{"num_hidden_layers": 13, "hidden_size": 128, "n_experts": 64, "experts_per_token": 2, "d_expert": 96, "d_shared_expert": 128, "hidden_act": "reglu", "moe_layers": [0, 1, 2, 3, 4, 5, 6, 7, 8, 9, 10, 11, 12], "router_score": "softmax", "normalize_top_k": true, "routed_scale": 1.5, "balance_loss": 0.0136, "balance_bias": false, "router_cosine_scale": 10.0, "shared_expert_gate": true, "init_std_router": 0.00867, "lr_router": 0.00121, "vocab_size": 13540, "norm": "rmsnorm", "norm_eps": 1e-06, "tie_word_embeddings": false, "optimizer": "soap_variant", "learning_rate": 0.00298, "beta1": 0.95, "beta2": 0.95, "max_grad_norm": 2.0, "batch_tokens": [32768, 65536], "max_seq_len": 1024, "train_tokens": 478400000, "max_steps": 10542, "dataset": "wikipedia_en"}
Below are experts of layer 2 (counted from 0) of a mixture-of-experts language model. Rows are named gate (a neuron's input weights, with its number), up (a neuron's input weights, with its number) and show model dimensions 0-127. Each number is 128 + 24 x the weight over its row's rms, rounded and kept within 0 to 255.
Before each expert's rows: a language model's description of what the expert responds to. This comes from a sample of Wikipedia text that the model never trained on.

# expert 26
Description: Plural and verb endings closing a word, mostly -s, -es, -ers, -ing, -ies, as in Keyboards, 1930s, tactics, features.
gate2 [139 107  89 143 123 136 110 103 151 126  87 139 115 122 133 143 160 141  93 186 153 136 167 151 115 147 121 137 107 116  82 115 117 144 128  99  74 144 111 154 157 139 141 145  99 138 125 101 169  64 158 133 106 112 126 132 115 147 150 128 173 122  97 107 159 151 126  92 164 125 120 118 121 105 140 138 128 152 124 160 109 137 157  94  93  95 143 162 101 163 133 128 122 179 116 141 143 140 142 132 135 116 154 113 127 132 148 108 182 125 154 160  76 156 119 169 178 123 127 122 139 118 137 132 158 139 116  98]
up2 [142 103  88 121 133 128  72 109 123 123  99 135 108 113 144 130 160 158  93 184 153 166 169 159 134 135 137 165 136  90 101 105 135 106 101 107 102 119 135 155 128 133 145 115  94 134 134 127 167 111 165 126 102 118 133 144 163 132 119 126 165 100  99 103 158 147 140  95 163 103 110 102  93 121 148 117 122 134 105 175 102 134 159 102  87 118 168 156 104 156 119 128 105 176 130 149 151 147 109 118 108  99 132 121 118 109 134 117 166 120 134 168  85 154 127 145 160 188 118 132 112 126 128 138 127 135  99 113]
gate3 [114 116 131 117  76 120 105 133 123 156 128 111 136 166 172 120 108 113 115 145 131  91 126 126 142 120 101 121 123 134 171 139 139 163 143 138 113 137 147  98 132 123 119  96  62 124 157 134 112 115 139 131 126 105 147 153 135 104 109 127 103 131 124 116 154 113 142 101 155 132 138 131 155 114 103 119 145 199  64 130  78 176 123 154  97 176  89 144  93 149 124 117 131 111 174 165 117 122 117 134 124  77 131 146 158 155 111 131 128  90 138 107 145 182 131 117 124 131 171 142 127 129 162  84 115 120 110 122]
up3 [128 159 165 155 145  95 126 137 147 106 129 139 108 101 113 126 123 134 127 136 123 172 121 106 126 104 133 135 122 129 135  99 107  89 109 167 147 111  72  84 102 143  80 112 163 127 132  96 148 104 144 128 186 138 153 106 126 165 137 100 132  66  99 101 150 105 115 162  89 102 143 134 102 137 150 143 133 108 141 104 123  98 133 124 116  67 117 117 186 166 132 133 112 106 145 119 141 168 164 113 117 123 133 143  77 112 140 146 149 140 133 133 127  99 173 149 122 104 122 122 157 124 106  91 139 158 121 127]
gate4 [110 140 171 133 130 117  96 114  99 126 128 110 156  93 122 106 101 154 101  98 131 110  63 126 107 125 155  92 141 149 106 122 141 109 101 128 123 127 173 115 173 133 116 145 128 139 128 103 103 127 115 134 131  66 127 115 204 131 140 141 171 126 115 115 120 158 112 102 136 125 101 119  95 118 116 112 121 128 117 160 153 136 121 125 103 126 157 184 103 116 143 100  88 169 127 129 162 138 111 146 135 183 102 145 134 153 134 104 114 109 127 141  98 179  97 148 140  99  89 120 124 115  69 147 128 122 132 125]
up4 [140 170 131 125 156 107 130  90 142 118 130  81 115 115  92 134 135 123 113 109 127 134  77 146 106 184 188 101 136 111 104 117 120 113 112 124 115 136 128 106 177  63 141 123 128 153 131 156 108 133 154 148 146 142 133 126 169 119 127 155 132  92 130 115 183 160 152 111 163 140 158 123 127 168  71  92  92 130 141 153 118 111 106 103 111 147 142 137 149 160 116 137  89 190 116 133 168 122 135 120 131 156 126 120 156 147 136 120 150 148 112 139 153 161  99 103 135 115 120 135 133 146 104 155 124 137 164 142]

# expert 23
Description: Sentence-subject pronouns he, it, she, they after a period or where/that, especially He opening biography sections, and before was or had.
gate2 [ 81 146 149 121 124 101 111 152 121  98 123  99 158 123  95 143  88 133 102 168 168 148 150 130 136 105  86 104  99 143 175 135 136 163 108 163  89 115 124 110 146 134 118 118 100 158 125  72 110 119 146 148 156 124 144 165 130 147 134 133 138 160 137  84 103 100 127 134 158 119 135 116 102 149 153 141 133 122 117 137 194 120  86 127 190 156  87 116 119 100 119 159 120 134 133 119  97 164 110 122 140 134 115 153 151 151 129 115 173 142 119 156 177 158  95 109 130 138 112 113 106 125 136  98 146 119 143 112]
up2 [130 128  80 142 115 152  82  69 125 122 145 159 115 125 143 119 172 152 151  97 108 117  79 107  89 129 141 165 132 128  93 117 145  93 146 115 169 157 130 133  95 108 137 131 109  91 126 155 141 141 126 106 115 124 115 121 155  98 135 129 127  89 130 171 151 170 128 135 102 162 169 136 171 120 101 115 135 179 121 148  87 135 142 155  88 143 127 158 167 107 135 118 108 121 106 111 138 104 161 131 114 134 124 117 122 120 135 100  59  99 115 134  97 129 156 112 147  99 116 131 160 158 134 104 127 111 107 146]
gate3 [137 143 108 148 124  86 124  90 133 129 162  95 148 129 113 111 112  97  70 157 102 120 167 137 120 116 110 125 110 139 116 122 116 143 198 104 108 112 157 122 140  92 162 111 118 121 157 110 116 128 139 136 138 102 140 142 103 125 114 128 159 119 101 111 122 103 114 121 112 106 146 135  90 115 139 152 142 125 116 131 158 191 123  96 101  77 113 151 141 113 138 135 144 115 170 117 121 159 149  99 146 152 142  98 164 135  99 132 103 164  98 112 117  98  99 105 191 163  82 127 120 156 157 138 150 145 114 170]
up3 [142  98 140 118 144 135 153 156 152 141 109 140 116 102 118 109 122 156 114 153 151 139 161 168 112 120 149 108 135 166  96 145 181 121  93 153 110 134 130 102 106 110 144 130 120 103 136 115 100 143  99 151 117 164 134 114 106 132 116 120 104 132 100 100 144 136  89 132 101 155 145 170  99 148 147 117  80 100 140 136 139 114 168 131 127 185 135  82 131 112  66 116 132 178 126 126 106 134 150 143 183 107 117 140  89 120 148 145 158 143 171 168 123 172 121  97 126 129 146 118 131 139 138 108 101 149  93 170]
gate4 [119 137 114 140  80  80 150 102 149 101 127 136 161 106  81 140 105 133 132 148  89 125  78 147 123 177 101  87  94 141 103 117 119 139 125 120  92 142  95 156  80 176 146 125 104 149 133 154 112  97 147 146 128  82 126 136 127 132 125  93 156 119 133  91 131 107 150 108  82 131 117 116 128 149 122 139 116  80 129 110 113 125  90 164 152 108 133 133 121 116 139 141 123 137 150 187 108 110 131 172 115  93  90 126 140 102 124 123 116 130 109 141 158  87 105 163 147 142 127 144 134 142  86 116 160  98 136 137]
up4 [127 101 140 120 170 153 117 121 105 153 134 128  82 142 173 137 156 113 109 114 172 129 166  96 143  99 145 149 135 116 151 129 137  98 140 163 148 112 159  99 172  67 118 162 161 106 127  88 145 127 116 120 128 155 118 136 141 117 131 137 112 146 126 139 123 155  89 138 156 145 130 124 147 104 122  88 148 176 126 145 151 132 158  74  81 171 126 105 120 127 118 117 159 128 112  81 132 149 107  92 142 154 150 126 135 161 115 143 137 103 155 124 111 144 145  87 138 126 127 111 119 103 175 166 137 182 120 113]

# expert 22
Description: Conjunctions, relative pronouns and determiners opening clauses in running prose, such as that, which, who, but, when, after, an.
gate0 [101 105 107 135 134 134 157 107 119 119 157 128 121 131 148 167 114 143 100 142 125  72 172 107 119 158 100  90 105 122 120 105 133 127 152 122  45 126 148 129 112  92 104 115 133  89 144  97 148  72 110 116 142 123 155 103 135 118 128 127 149 125 110 107 151 138 132 132 134 115 114 112 161 128 127 112 102 146 126  89 135 125 112  63 157  91 121 125 129 165 116  88 172 117 120 106 142 132 165 100 128 172 128  78 111 122 111 138 109 142 152 148 116 173 139 126 126  97 168 124 135 119 161 111  79 146 124 156]
up0 [149 120 146 142 120  94  79 117 139 139  77  88 129 132 113  97 112 126 149 135 111 199  71 146 149 133 161 146 153 137 133 149 119 161  87 113 186 137 132 137 144 157 160 134 154 142 117 141 108 170 135 111 126 119 117 145 104 160 119 134 122 127 155 125 111 121 138 127 115 138 161 123 129 143 141 124 135 112 127 183 106  95 150 151 108 156 137 117 174  98 137 139 106 166 141 145  92 122 108 163 141 102 147 177 139 122 154 107 174 124 121  94 158  94 118 116 149 151 101 136 107 140  78 129 160 127 105 114]
gate1 [108 148 137 162  99 106 125 118 145 132 110 126  81 137 120 122  68 109 117 110 112 111 130 113 128 116 102 127 147 102 126 136 141 104 142 127 137 118 162 102  93 153 114 118 166 109 156 128 185 104 139 126 127 102 111 120 103 111 140 103 166 128 132 117  99 141 109 128 134 108 130 120 121  91 129 160 148  67 147 118  85 126  95 166 150 143  93 113  86 140 121 127 165 150 160  84  97 120 131 117  45 113  90 117 154 161  97 149 144  99 164 135 124 168 112 121 132 144 143 104 134 102 155 155 144 154 147 135]
up1 [148 162 151 100 171 130 109 130 103 123 135 108 127 116 129 118 126 198 142 136 164 129 121 148 119 139 131 166 173 130  66 116 132  91 150 152 153 148 136 116 155 122 137  88 128 128 129 157 178 110 135 146  82 122 139 146 131 125 126 163 127 115  98 130 175 153 146 101 108 122 168 143 129  94 123 138  72  89 141 118 128 180 133 160 127 115 171 138 128 133 134 128  94 146 125 103 107 108 155 119 136 154 127 124 140 120 203 169 104 129 117 162 139 141 135 108 127 152 113 109 141  97 161 103 131 147 143 113]
gate2 [119 106 122 191 136 109 121 133 154  61 116  91 148 151 106 142 114 123 131 119 146  78 146 128 116 136 165 115 118 117 143 161 125 109 119 113 120 109 118 102 158 133 137 201 132 104 116 104 117 105 168 139  70 134 141 141 134 140 132 183 129  99  92 138 150  93 143 115 163 137 156  97 150 123 108 132 124 112 112 136 165 115 152  91 134 108  91 151 100  99 144 107 143 165 143  99 129 125 111 144 118 128 152 110 138 131 101 122 133  95 100 145 140 143 109 142 107 119 143 128 121 173 115 151 142  94 129 197]
up2 [122 128 108 145 111 130 146 131 170  46 148  91 140 147 128 114 109 117 140 146 151  68 119 111 134 147 138 121 108 118 158 165 127 101 113 154 155  91 138 128 177 140  98 125 149 141 102  91 115 128 164 203 102 155 133 113 121 115 131 137 141 120 110 157 132  83 144 117 141 108 118 102 117 130  85 101 107 118  96  97 131 140 145 123 126 106 120 156 146 144  81 123 136 118  96 137 179 129  83 135 141 153 121 141 137 115 146 111 127 140 120  94 117 147  81 148 122 134 138 144  80 146  89 122 118 132 120 166]